From a checkpoint of a small mixture-of-experts model trained on Wikipedia: 32 SwiGLU neurons an expert, a variant of Adam for the experts.
Below are experts of layer 2 (counted from 0) of a mixture-of-experts language model. Rows are named router (the router's row for the expert), gate (a neuron's input weights, with its number), up (a neuron's input weights, with its number), down (a neuron's output weights, with its number) and show model dimensions 0-127. Each number is 128 + 24 x the weight over its row's rms, rounded and kept within 0 to 255.
After each expert's rows: a language model's description of what the expert responds to; "raises" lists some tokens whose logits its average output raises strongly, later layers aside. This comes from a sample of Wikipedia text that the model never trained on.

# expert 12
router [113 105 130 116 111 164 151 107 138 157 135 135 109 106 122 100 129 152 143 112 170 106 130 151 144 166 151 103 120 129 144 138  92 145 142 128 143  94 107 144  98 111 119 154 134 150 123 132 121 139  98 130 145 108  98  97 106 173 167 128 131  82 109 130 166 140 155  98 114 107 147 116 102 141 119  87 144 114  94 151 123 138 167 165 138 134 111 135 140 148 157  90 115 174 107  69 104 112  88 152 112  88 132 103  88  97 111 157 115  91 127 116 137 128 108  64 151 152 133 156 102 154  94 151 157 148 138 112]
gate6 [153  91  80 144 117 131 139 150 126 152 134 153 135 142 112 144 144 160  88  94 134 114 139 136 101 109 150 132  84 161 135 137 123 149 130 121 137 130 125 112 113 181 157 106 151 167  98 123 118  94  93 149 143  89  82 142 105 151 133 100 133 117 115 128 104 145 138 126 113 139 164 102 122 160 117  88 135 152  84 107 126  92 120  76 107  94 130 100 149 147 131 137 143 121 131 128 119 141 166 138  99 116 148 105 114 144  64 109 142 129  92 108 168  58 117 119 129 184 136 120 133 104 120 149 140 118 110 159]
up6 [114 123  94 133  94 123 120 160 120 111 100 154 143  99 154 135 114 134  77 107 104 101 120  85  70  99 138  91 111 148 169 129 142 133 122 128 138 139 171 119 149 161 106 117 172 124 180 131 120 148 145 155 159 129 126 130 137 116  99 153 145 147 119 135 145 117 131 128  58 135 101 107 121  92 139 123 119 109 148  92 150 114 141 130 135 139 140 126  95 133 131 146 182 109 126 139 157 138 122 147  76 147 145 150 129 105 146 108 103 128 106 183 155  81 131 124 124 139 145 118  79 139 173 117 140 169 126 100]
down6 [140 140 134 140  94 112 151 135 113 142 135 149 119  92 120  81  96 145  88 134 100 111 106 133 114 126 111 171  88 103 115 145 143 122 156 114 149 170 137 164 153  58 119 107 122 147  87 141  86 114 151 102 107  85 124 120 181 138 149 109 113 133 142 144 138 102 184 137 136 145 140 185 118 162 146 132 142 117 117 156 106 104 126 131 144 134 159 115 159 108 101 149 125 141  80 144 134 117 119 157 163 122 112 100 120 140 153 112 139 132 135 130 170 122  86 158 109  77 158 136 129 150 128 106 150  96 119 140]
What it handles: Mixed fragments, heading ends
raises: " and", ",", " (", "."

# expert 63
router [132 141  95 177 180 138 157 165 174 108 100 128 161 140 160 107 145  81 127 137 147  62 135 151 132 109 106 164 168 147  93 142 154 108 119 146 139 115 162 135 120 180 140  88 111 108  80 137 137 116 149 111 156 169 130 133 113 142 161 123 136 107 128 159 102 175  86 106 170  93 126 134 144 136 125 151  82 136 119 119 112 110 150 129  95 123 103 154 124 110 121 130 145 154 125 112 113 123 110 109 133 155 151 131 155 100 154 131 151  79 130 135 158 117 124 131 121 142 137 143 138 117 109 147 147  95 115 131]
gate1 [133 141 158 134 132 121 105 135 130 108 153 158 116 154 130 162  67 150 123 140 123 135  84 168 131  99 165 136 137 105 100 132 143  97 129 123 173 160 126 130 107 121 133 116 131 135 125 126 119 121 161 120 155 159 111 106 112 136 164 144 114 115 123 132 142 112 182 155 158 190 136 131 170 144 130 124  92 151 113 119 125 186  76 138 121 128 150 129 147 133 150  80 136 144 122 103 148 135 156 169 154 144  70 154 112 156 135 160 145 146 132  88 154 132 131 110 133 139 138 110 151 101  81 170 137 168 160 127]
up1 [123 164 174 128 172 121 112 126 148 138 124 150 133 183 115 148 111 122 126 151 138 115 116 162 187 101 184 181 145 134 135 106 138 100 168 138 164 148  88 132 119 134 126 123 115 132 120 121 111 129 114 118 111 152  99 109  92 148 151 170 113  89 104 167 132 111 136 141 114 119 115 156 118 132 137 134  71 142 110 124 125 159 128 105  89 106 136 158 119 144 140 125 106 171 132 127 136 152 134 117 130 121 116 161 141 105 139 176 118 165 153  86 171 111 108 100 139 136 132  96 108  78 102 142 149 100 112 162]
down1 [148 137 112 112 142  72 156 111 177 164 148 113 151 143 140 115 101 128 100  90 153 139 143 164 121 125 133 129 109  69 157 157 146 110 124 123 115 154 135 113 136 162 133 100 141 181  88 117 125 137  99 133 159 134 165 119 108 133 146 113  92 115 115  87 109 145 116 167 156 134 100 151 127 106 150 161 118 150 144 102 121 163 176 111 101 171 119 123 142 115 140 184 148 101 148 158 124 113 144 146  97  98 114 127  97 137  96 160 150 120  88 114 171 133 130 118 106 148 153 139 130 131 124 109 108 168 110 106]
What it handles: Place-name openings, syllables
raises: "m", "p", "s", " at", "."

# expert 40
router [143 105 113 124 102 122 159 148 102 107 158 133 136 136 153 170 122 134 112 154 130 104 139 133 139 180 113 103 140 166 147  80 129 164 112 150 140 118  84 140  93 119 137 119 136 146 108 148 141 128  83 141 148 125 144 133 157 126 117 108 140 159 128  99 128 123 117 136  94 126 121 131 142 119 109 104 131 119 166 105 109 155 174 152 155  85 135  92 104  84 157 127 177  93 165  82  83 142 113 125 115  96 114 102 147 132 176 133 165 174 127 159 103 151  99 146 106 107 119 143 126  96 159 103 123  87 106 143]
gate1 [104 111 151 161 100 103 118 131 102  99 146 116 129 154 103 164 133  91 120 145 175 158 149 167 169 113 139 132 151 142  72 151 161 151 137 154 144 174 117 137 133 115 102 111 185 138 136 112  89 158 122 183 134 133 126 131 124 150 144 114 133 168 127 136 200 136 160 121 140 152 143 131 100 140 156 104 156 115  97 132 116 142 135 135  99 156 127 126 109 127  95 144 126 105 158 113 165 117 117 116 127  99 147 133 138 156 151 114  95 148 125  90 153 156 107 105 165 137 142 112 176 108 153 116  87 133 130 138]
up1 [115 114 118 128 145 143 115 128 136 166 114 127 112 144 127  76 100 186 163 130 104 130 115  83 113 120 154 109  97 103 173 114 109 100 122 114 144 120 157 143 152 136 144 156  93 105 128 144 146 131 172  81 105 113 124 155 117  97  81 163 138  88 147 112  63 116 141 121 154 111 145 102 167 133 105 137 109 143 156 145 117 110  94 116 145 123 112 122 110 135 144 122 125 104 139 144  72 118 154 138 151 130 100 139 125 111 117 170 144 156 150 168 107  91 167 151  79 107 140 133 101 137 118 147 163 156 117 123]
down1 [140 154 101  92 152 135 143 113 174 191 132 107 152 133 131 147 148 146 121 129  85  95  98 106 128 167  73 136 118  65 156 100 148 129 114 124 157  77 118 141 132 124 159 127 105 137 128 134 145 134 154  97 124 114 118 119 127 147 135 136 151  91  92 109 161 112 123 144 127 104 161 147 165 142 107 160 114 100 121 144 177 128 104 147 147 115 135  99 109  69 143 133 130 142 149 149 108 104 165 129 141 132 134 159  96 102 100 170 130 149 149 110 116 142 157 121 116 128  96 103 136 128  89 124  97  97 148 151]
What it handles: Name-internal syllables
raises: " and", ",", " ("

# expert 57
router [143  81  85 111 173 172 149  99 145 123 147 105 124 150  95 127 179  96 100 150 149 154  93 131 108 138 180 139 109 163 140  76 100 131 102 138  98 132 130 110 160 135 160 144 108 141 158  77 121 117  92  97 147 128 135 112 114 110 102 131 142 133 126 113 149 135 123 139 112 120 162 155 113 153 162 113 129 119 128 158 105 136 114 160 128 160 128 116 101 143 169 116 155 139 101 146 182 142 106 131 132  98 122 132 160 157 139 129 120 111 145 116 114 111 136 108 162 139 156 182 125 158 119 164 151 102 166 115]
gate0 [121  97 139 130  99 135 146 121 156  94 122 120 175  57 126 109 123 118  97 137 118 104 158  98 120 158 138  98 105 158 127 111  91 159 138 109 106 135 121 116 191 126  88 113 147 142 131 145 105 151 108 116 148 104  81 162 131 140  79 107 154 171 123 123  92 122 135  95 122 159 100  97 107 112 120 173 148 141 138 130 162 102 123 154  99  87 142 124 132 112 141 145 114 120 128 129 126 161 168 107 103 132 168  85 111 102 132 100 138 129 154 178 127 131 144 154 113 100 158 131 142 128 153  96 115 130 106 109]
up0 [136 114 146 129 135  98  87 149 111 147 119  88 121 110  86 121 107 150 127 113 129 129 126 190 141 117  93 103 178 101 120 150 173  86 111 164 144 118 103 123  91 156 152 118 107 182  68 130 139 153 157 162 142 117 103 125 139 125 148 167 155 113 140 125 153 109 160 116 122  97 134 151 140 133 131  92 143 120 135 109 120 165 118 128 129 135  78 118 131 146 112 100 121 133  94 121 116  92  81 154 157 159 140 129 113 175  97 153 119 118 136 127 143 120 128 122  96 176 140 121 158 157  93 147 132 125 113  98]
down0 [100 122 150  87 137  93 115 120  86 155 117 127 114 103 116  94 145 188 108 133 138  95  94 157 120 117 123 114 143  91 125 172 113 138 115 143 141 113 133  78  63 145 149 133 150 150 125 106 139 121 146 127 167 119 108 105 127 179 119  80 180 101 120 122 111 114 104 165 152 125 106 121 142 125 152 127 144 159 154 113 128 115  98 123 144 145  98 161 129 139  91 173 128 108 116 152  99  94 163 115 169 136 133 144 143 169  98 140 134 122  92 109 154 143 174 133 118 126 100 135 158 132 126 127 119 165 121 134]
What it handles: Abbreviations and table starts
raises: ".", ",", " (", " |", ":"

# expert 29
router [ 97 179  90 126 147 145 144 122  90 124 138 130 117 118  94 135 110 165 174 138 136 108 169 119 105 120 150 154 115 148  84  98 149 153 125 180 123 116 150 118 128 115 125 130 110 191 103 126 122 105 159 112 139 138 146 166 142 149 143 115 114 104 108  94 122 121 151 130 157 136 123  97 100 165  82  96 114 129 114  96 123 120 137 120 141 141 154  81 127 126  96 116 144 169 124 126 134 112 150 140 190 117 108 128 138 154 128 146 103 137 142 152 101 152 182 175 103  87 149 143 125 104 149 124 150 158 104 106]
gate0 [145 152 159  46 125  89 148  97  83 140 113 148 173 109 138 174 129 143 117  94 134 142 106 108 131 160 104 135 159 128 126  97 125  98 137 152 137 103 137 149 148 139 148 135 183 129 165 124  81 113 144 108 102 103 153 142 128 108 110 111 128 137 143 119 149 155 110 114 164 110 107  83 125 147 137 129 130 119 159 132 110 140 116 116 148 103 133 115 127 125  96 137 147 141 177 152 177 157  98 101 149 116 134 147 180  73 109 117 111  97 116 130 114 106 131 126 154 127 150 135 152  90  93 136 123 101 140 121]
up0 [142 114 125  91 120 105 139 135 141 178 148 127 128  94  85 127 118 121 145 140 142 129  99 134 119 127 146 114 138 146 138 110 146 116 113 135 120 131 147 158 155 136 146 161 132 120 181 112 116 120 134  57  97  93 143 142 111  95 143 138 142 132 201 116 103 152  82 138 161 177 136 108 111 112 113 137 159 112 162 123  74 112 125 109 128 135 142 125  79 129 125 184 142 126 135 132 156 124  98  87 107 147 139 119 167 147 154 155 113 121  96 129 101 163 134 127 159 111 122 159 169 106 171 156 102 104 121 119]
down0 [184 101 145 133 125 150 156 182 136 116 147 169 146 130 140 155  71 126 125 160 107 143 117 113 154 142 160 142 141 118 128 150 128 138  95  98 172  93 141 150 112 101 147 107 123 137 134  85  97 139 120 126 111 124 161 115 110 174 124 154  83 159  88 157 132 154 158 144 140 135 147 139 110 125 121 132 118 142 134 128 134 119 161 156 133 161 156  87 157 110 124 115  94 146 182 133 120 117 109 131 105 112  97 160 127  91 162 127  74  95 114 164 133 131 125 101 139  83 133 108 137 122  74 114 133 124 145 135]
What it handles: Verb and adjective suffixes
raises: " in", " the", ",", " a", ":"

# expert 0
router [157 151 148 120 137 149 124 118  88 130 121 119 154  82 140 137 146 113 150 101 136 101 101 118 113 170 107 148 142 125 122 131 134  96  71 104 148 167 152 113  90 158 111 122 118 118 127 137 119 135 164 125 117 110  92 113 134 161 139 156 124 104  90 138 129 159 144 113 135 119 135 171  98 114 163 155 175 113 156 118 142  94 129  77 174 128 114 127 168 138 138 170 171 148 101 106 164 124 120 132  79 137 115 135 132 160 160 154 136 128  89 104 138 139 131 167  68 143 117 135 121 134 126 157 164  86 129 137]
gate1 [146 157 135 128 130 120 144 126 145  94 175  90 178  79 152 142 132 123 138 158 130 114 121 111 139 109  99 143 161 125 155 161 106 185 142 110 151 148 167 136 123 106 184 113 132 157 129 104 102 151 114 125 115 105 163 124 109 147 109 120 113 146 104 138  98 150 148 129 181 153 170 176 163 106 135 125 136 127 111 156 112  86 101 137 161  71 119 124  99 134 156 140 122 119 142 137 132 144 145 144 121 145 130 130  89 109 133 144 122 152 170 140  91 126 115 147 142 105 113 109 108  86 133 156 139 103  76 146]
up1 [121 118 115 128 131 128 126 122  93 179  77 163  91 192 102 124 132 123 126 108 148 128 144 140 139 137 169 118 108 130 102  94 135  81 114 119 121 100  84 128 134 126  81 140 109  88 124 123 144 106 136 120 131 138  77 111 150  92 138 128 137 114 156 135 144 131 120 126  76  98  77 107  93 159 122 140 111 124 150 111 139 179 136 122  96 192 118 160 141 118 119 138 122 123 111 103 110  97 117 120 147 113 108 136 168 140 132 141 120 121 101  97 166 126 135 110 131 144 148 130 180 149 147  99 110 147 173 102]
down1 [ 91 130 186 121 121 110 130 107  93 135  85 126 121 118 107 165 106 122 148 102 146  95 160 105 131 155 147 143 119 125 106 100 119 110 106 168 124 117  84  81 137 182  69 185 122 121 139 117 101 131 155 108 118 101 105 121 112 104 159 118 162 140 153 131 158 140  92 181 101 113 106 128  94 179 111 122 145 135 131 142 150 119 105 121  88 142 133 138 116 144 114 140 142 149 121 132 130 148  93 135 168  87 105 129 144 127 138 103 154 116  78 124 149 165 137 133  91 134 140 111 109 126 165 129 125 149 140 115]
What it handles: Word-start fragments
raises: ".", "es", ","

# expert 51
router [103 102 114 117 123 179 117  97 121 113 188 162 127 123 128 105 133 105 163 108 146 110 155 109 101 115 155 133 144 138  94 107 165 158 184 160 124  99 120  97 103 111 111 148 144 133 158 118  96 136  89 141 130 153 148 130 190 158 154 129 129 134  92 123 132 132 119 116 136 157 129 114  97 146 157  87 139 119 129 143 124 150 151 108  82  97 146 123 128 153 144 125 140 158 137 125 131 141 118 123 143 119 160 114 115 125 120 153  97 146  87 155 182 145 142 112 147 119 113 151 148 125 154 168  96  76  93  82]
gate1 [141 121 120  86  90 147 130 135 137 128 136 159 150 108 159 122 143 129 136 167  87 104 122 101 145 162 137 145 116 127 156 119 136 181 151 156  91  92 140 132 143 126 173  89 139 142 116 107 145  89 124 117 148 128 159 100 117 137 157 145 129 156  93 135 126 148 151 121  72 119 120 138 140  86 157 174 145 158  93 184 112 102 140 138  95 103 168 149 130 135 136 113 123 157 122 105 127 135 115 154 124 142 102 105 125  85 106 123 181 145 113 133 146 116 116 148 104 167 145 122  85 137 102 103 136 110  71 124]
up1 [131 152 139  88 146 122 114 141 150 132 157 116 118 136 146 104 159 143 135  90 135  88  94  97 142 180 153 150 135 158 107 130 116 188 116 112 145 102 125 124 134 166 106 181  97 108  95 123 155 120 123 118 131  83 121 127 150 156 111 148 138 100 140 117 121 121  90 116 139 107  90 161 115 119 126 153 147 139 118 171 158 125 124 125 128  90 135 149 162 197 111  95 165 146  94 101 119  83 183 126 154 123 141 136 114 129 105 141  95 122 126 161 146 146 124 121  82 142 101 139 144 114 123 135  89 120 153 133]
down1 [ 98 141 140  97 107 104 165 166 135 149 126 164 129  98 124 141 134 110 149 136 113  86 110 107 139 137 135 122 145 115 132 125 134  95 115  89 162 104 175 121 185 208 130 122  92 133 117 114 136 137 110 125 163 150 102 118 129 140 133 143 123 157 133 132 132 121 116  83 102 115 112 149 130 150 151 136  91 124 138 114 117 160 160 157 126  46 115 107 136 115  98 133 178 133 110  75 143 138 118  72 142 109 120 116 117 129 121 141 111  88 128 163 112 141  97 131 109 150 120 137 120 173 145 160 137 141 133 107]
What it handles: Suffixes and connectors
raises: ".", "\n", "\n\n"

# expert 6
router [123 134 143 103 157 118 116 150 121 133 138 112 105 103 162 149 147 107 117 129 116  87 125 116 146 130 143 153 150 167 151 156 167  93 112 137 115  97 115 145 139 139 103 119  57 118 106 130 171 111 109 138 137 138 136 127 133  71 121 126 162 111  85 125 129  96 148 110 101 140  73 141  73 156 143 153 128 140 158 129 136  90 108  79 141 158 149 132 143 134  91 127 126  95  81 119 142 161 146 135 110 128 165 110  89 142 125 124 130 133 164 164 166 126  87 102 115 144 157  94 129 161 117 151 112  98 137 137]
gate0 [160 129 148 112 123 147 143 152  82  99 101 141 132 156 135 128 126 115 117 146 102 153 106 116 139  72 135 130 141 135 120 148 139 134 116  92  93 130 163 143 121 130  88 108 130 159 177 197 129 118 111 100 140 155 128 153 136  88 114 122 116  98 114 120 166 163 118 101 141 156  90 160 134 144 102 154 123 130 110 134 106 141 146 117 147 144 107 173 171 169  86 122 108 127 128 159 172 153 155 164 135 117 129 137 173 141 149 126 146  95 155 148 135 111 148 138 133 153 121 101 143 124  93 107  84  83 161 148]
up0 [ 77 109 115 121  97 105 124 115 144 104 123 124 142 103 143 134 151 136 123 133  82 150 108  72  42 113 173 120 101 119 194 154 148 109 107 143 100 107 155 126 124 119 121 114 126 171 137 123 168 159 110 147 102 135 135 176 138 120  99 138 147 149 125 116 142 144 147 136 153 133 139 108  82  93 186 123 158 143 120 140 160 125 114 138 114 111 132 124 152 122 131 107 144  95 116 116 134  70 110 121 126 103 133 137 106  82  97 126 149 112 107 125 141 126 129 147 136 133 171 165 138 125 123 173 134 143 132 113]
down0 [126 101 131 147 143  98 143 135 134  97 144 104 113  98 148 133 139 121 122  93  88 125 109  75  87 116 123 114 139 119 137 142 181  99 101 108  74 127 150 147 121 129 151 111  95 150 113 120 153 184 142 104 127 132 171 149 121 116 119  94  99 132 126 117  95 166 137 122 145 131 128 121 106 123 151  85 180  96  84 142 137 137 117 143 166 143 122 150 143 192 109 161  86 144 156 116 119  99 120 147 133 132 113 146 111  94 137 150 127  99 101 125 155 135  88 132  74 153 109 128 141 141  81 138 125 121 152 134]
What it handles: Prepositions and tax
raises: ",", " ", " (", "i"

# expert 4
router [126 154 147 133 110 121 123 122 136  78 130  90 161  84 127 124 113 128 117 135 148 151 120 133 118 122 156 118 144 174 107 116  99  95 115 122 135 156 120 124 149 139 152  99  80 116 149 149 114  89 139  99 147  99 120 129 125 133 127 112 115 164 100 127 115 135 155  92 130 152 122 156 178  62  89 130 114 110 107 124 147  99  90 158 162 111 134  94 124 106 157 143 116 145  99 121 141 105 108 133  85 113 140 111 176 165  99 148 113 175  84 108  88 130 104 158 134 119 114 140 112 138 120 125 174 117 121  69]
gate1 [146  85 151 123 107 138 139 116 114 118 136 122 155 127 180 134 100 140 113 120 144 129  93 147 121 144  99 135 135 135 142 106 138 121  92 157 109 129  74 140 121 127 131 116 119 116 147 163  82 122 129 145 117 136 133 165 155 126 110 102 102 122  86 130 177 142 188  89  94 134 161 120 126 114 115 110 130 135  79 127 108 136 144  93 169  84 132 150 165 105  98 161 107  92 131  93 125 160 118 117 115  92 132  89 142 147 106 101 138 133 123 117 102  89 141 153 116 140 141 132  88 136 103 115 116  80  62 114]
up1 [142 120 133 159 132 130 128  87  95 159 136  94  95 136 105 103 152 110 158  96 104 109  75 118 125 106 109 123 107 156 161 171 211 125 129 113 115 135 154 138 101 110 123 139 114 155 145 124 149 126 171 147 118 111 119 128  83 141 128 118 116 134 128 103 109 101 116 147 137 110 153 138 126 100 145 137 125 131 126 139 144  82  71 112 159 152 100 172 132 147 132 118 140  78 120 136 145 107  84 155 118 161 114 117 144 140  88 151 154 103  96 153 131 104 114 162 156 134  90 106 138 129 115 184 113 118 134 108]
down1 [114 145  99 130 128 121 122  89  96 155 122 139 116 108 114 105 148  98 169 131 131 145 139 152  88 147 132  99 135 110 100 182 140 144 102 147 113 181 136 126 125 158 140 117  97 166 129 129 162  99 143 149 148 117 113 106 118 142 145  93 139 127 102 117 138 124 121 135 127  90 101 166 180 126 115 113 141 136 150 137 185 151  84 106 127 106  81 125 165  91 155 109 121 119 171 137 134 101  89 116 121 150 120 163  84 119 109 111 161  90 136 133 175 112 121 166 126 175 142 110 133 134  92 125 103 133 159 114]
What it handles: Institution name heads
raises: " (", " |", ".", ","

# expert 2
router [154 162 137  92 125 135 123 128  86 111 110 103 111 102 176  85 131 135 150 110  98 164 111 139 136 133  61 163 132  73 145 157 118 119 121 129 145 110  94 124 147 144 111 132 167 120 163 139 127 156 101 143 102 107 120 133  94  87 103 144 116  85 140 118 163 126 158 114 125 107 125  86 130 150 156 139 129  99 133  81 122 175 146 146 143 108 134 137 139 140 120 116 122  72 156 105 126 142  98 111 123 130 117 158 143 122 106 106 105 150 118 109 162 129 122 123 147 157 156 159  99  99 115 117 161  92 134  74]
gate0 [139 139 143 110 130 153 147 136 130 113 121 140 133 121 115 115 174 124 134 118 110 126 142 124  83 127 130 121 108 124 141 121 166 100 119 153 106 142 134  71 156 171 148 141 155 104  69  62 124 166 148 140 183 178 121 131 107 117 129 125 107 135 127 113  76 153  94 132 123  80 128 107 150 105 155  97  96 114 127 138 102 115 132 155 134 115 157  77 148 110 135 137 169 118 147 133 149 159 112  98 108 148 132 113 121 101 123 121 166 134  75 103 120 124 123 140 145 151 161 172 131 173 134 119 139 108 123  84]
up0 [127 116 111 120 139 118 102 134 160 135 136 124 129 106 146 101 121 122  78 142 124 108 139 104 152 120 128 151 156 131 128 123 120 120 155 152 130 119 121 133  84 104  72 126 119 142 160 142 132  89 106 132 119  98 126  82 127 125 140 152 161 180  98 152 178 112 116 144 100 159 103 126  79 160 141 142 151 155 158 131 119 119 133  79 128 139 134 198 128 172 155 110  78 127 134 141 119 137 146 138 103 127 151 139 129 126 153 116 129  90 156 129 146  93  56 167 118 151 101 114 128  96 126 137 154 104 103 165]
down0 [135 134 144 140 113 117 100 104 156 169 148 134 161 139 125 117 157 136  53  93 111 142 155  73 142 104 138 107 134 139  81 119 132 122 144 141 122 122 154 103 159 123 106 102 115 134 108 123  82 141 116 103 153 100 126 112 104 106  90 169 164 119 160 125 147 104 133 149 104 132  92 150 123 106 124 154 170 138 112 134 128 135 102  82  84 173 115 141 127 170 150  80 140 130 122 119 116 133 108 124 192 114 123 135 139 116 115 108 112 151 152 108 126 100  61 116 125 146 134 153 109 133 152 131 148  99 136 145]
What it handles: Capitalized word-initial pieces
raises: ".", " ", "es"

# expert 42
router [150 133  82 150 123 123 121 172 152  83 133 116 102 118  99 126 119 131 105 135 175 135 112 135 117 136 134 117 106 132 133 129 159 113  88 158 124 102 152 107 146 143 102 195 100 165  94 134 137 101 137 116 145 165 149 118 110 122 125 121 138 107 148 165 124 134 126 143 108 154 116 166  82 138 125 165 145  88  94  92 207 193 112 133 103 132 117 101 142 115 126 131 116  95 111 131 150 144 136 107 140 109 126 148 131  89 156 123 112 119  75 129  83 133 110 138 119 126 110 125 176 150 130 134 146  98 118 130]
gate2 [131 125 116 140 149 135  98 123 130  87 161 118 105 114 136 126 138 114  99  74 144 140 117 131  70 121 133 116 125 104 193 130 132 143 105 117 136 151 150 163 128 149 167 152 137 101  88  45 151 148 129 102 134 102 121 131 141  99 146 115 106 137 101 104 108 159 142 140 136 137 149 137 131  83 192 147 133 101 122 118 134 124 113 136 135 100 115 143 152 106 118 127 134  83 132 155 129  47 158 118 128 137 148 156 125 130 114 127 174 132 104 133 149 140  98 157 149 111 135 139 137 168 139 124 163 136 137  96]
up2 [117 148 123 163 162 164  75 123 155 108 139  88 159 117 116 114  84 160 139 128 109 107 139 115 128  59 161 105 121 142 111 131 135 138 105 116 121 146 149 128 185 139 144 132 129 149  96 143 144 137 114 148 175 126 126 121 135 168 119 107 145 155 108 150 150 131 118 101 164 163 103 117 165  64 132 163 162 115 128 126 129 127  66 155 140 110 159  74 136 118  95 133 161 121 122  97  95 109  96 141 114 103 161 107  88 143 140 109 108 148 113 116 145 106 143 122 124 104 118 107 124 153 119 128 133 110 144 123]
down2 [124 135 130 156 160 132 103  98 150  90 135 153 153 121 163 138  96 146 126 139 155 161 130 161  90  82 173  95 116  95 132 143 124 144 126 156  95 130 138 153  88 127 117  86 162 176 128 133  88 139 155 119 119 111 109  98 154 126 121 154 129 167  89 114 135 158 144 112 144 155 130 138 158  74 156 139 144 149 151 135 115 112 115 140 129 130 153  76  92  91 170 132 118 116 168 112 143 117 130 120 147 115 133 147 101 139 102 148 137  81  96 127 120 156  97 123 119  96 121 153  97 118  86 125 152  89 119 143]
What it handles: Verbs after subjects, list punctuation
raises: " |", " in", " a", " to", ".", " |\n"

# expert 61
router [158 153 171 103 101 106  99 105 102 146 122 111  94 165 165 160 146  98 101 112 150 119 144 123 115 117 119 125 167 148 116 118 150 159  93 142  93 127 117 164 122  96 149 137 117 136 107 126 135  95 130 134 133 141 122 100 119 133 125 163 133  92  79 114 146  92 124 132 185  98 162 169 164 124 170  87 118 121 176 122 129 103  96 118 106 122 145 121 150 143 140 157 135 149 125 117 130 112 111 103 118 125 129 141 164 151 126 117 155  84 145 173  87 141  71 100 133 113 145 165 136 135  91 143 150 102 129 116]
gate0 [124 148 137 158 114 141 139 103 112 118 127  97 167  89  99 154 116 117 115 136 160 130 148 148 120  83 117  94 119  94 131 135  90 150  99 156 150 143 164 137 153 142 105 122 157 141 151 202 150 140 113 168 123 121 126 125 143 158 150 139 126  96 127 125 174 123 124 130 109 130 100 129 144 140 132 121 170  87 117 140 149 144  88 147 111 129 137  96  71  88 177 139 140 112  92 111  92 148 115 116  96 130  96 164 115 160 137 100 135 130 136 124 132 148 159 150 131 183  89  86  94 114 147 125 129 121 133 107]
up0 [119 136 143 180 119 125 139 123 100 123 148 101 116 145  96 150 145 124 126 150 172 153 152 156 121 124 110 112 123  93 134 100 113 118  91 158 136 127 133 142 142 141 140  92 148 110 128 160 138 126 124 158 124 139 148  93 143 136 166 137  94  96 101 165 178 134 151  99 120 142 134 126 139 146 152 112 137 121 140  96 123 121  99 141 141  85 133  89 107  80 225 123 160 126 128 108 127 121 106  96 123 100 136 100 141 157 139 118 141 108 141 136  99 103 127 117 142 181  93 117  98  81 127 136 168 100  91  99]
down0 [146 213 114 157 143 141 123 117  78  99 134  93 134 125 120 101 131 136 129 140 153 140 136 141 154 100  84 132 116 154 166 139  99 139 121 140 130 113 161 117 163 132 108 131 137 150 118 120 124 129  80 127 130 168 181  91 176 138 148 124  90 131 108 129 134 126 140 119 129 163 128 105 110 123 111 103 135 102 166 128 127 131 144 185 117 101 171 110  86 136 133 145 141 135  96 121  96 152 128 117 109 116 109 133 146 172 118 103 133 140  73 116 127 132 123 174 151 138  76 116  79 118 161 140 132 102 116 141]
What it handles: Name-ending syllables
raises: ".", ",", "i", " |", "\n", " |\n"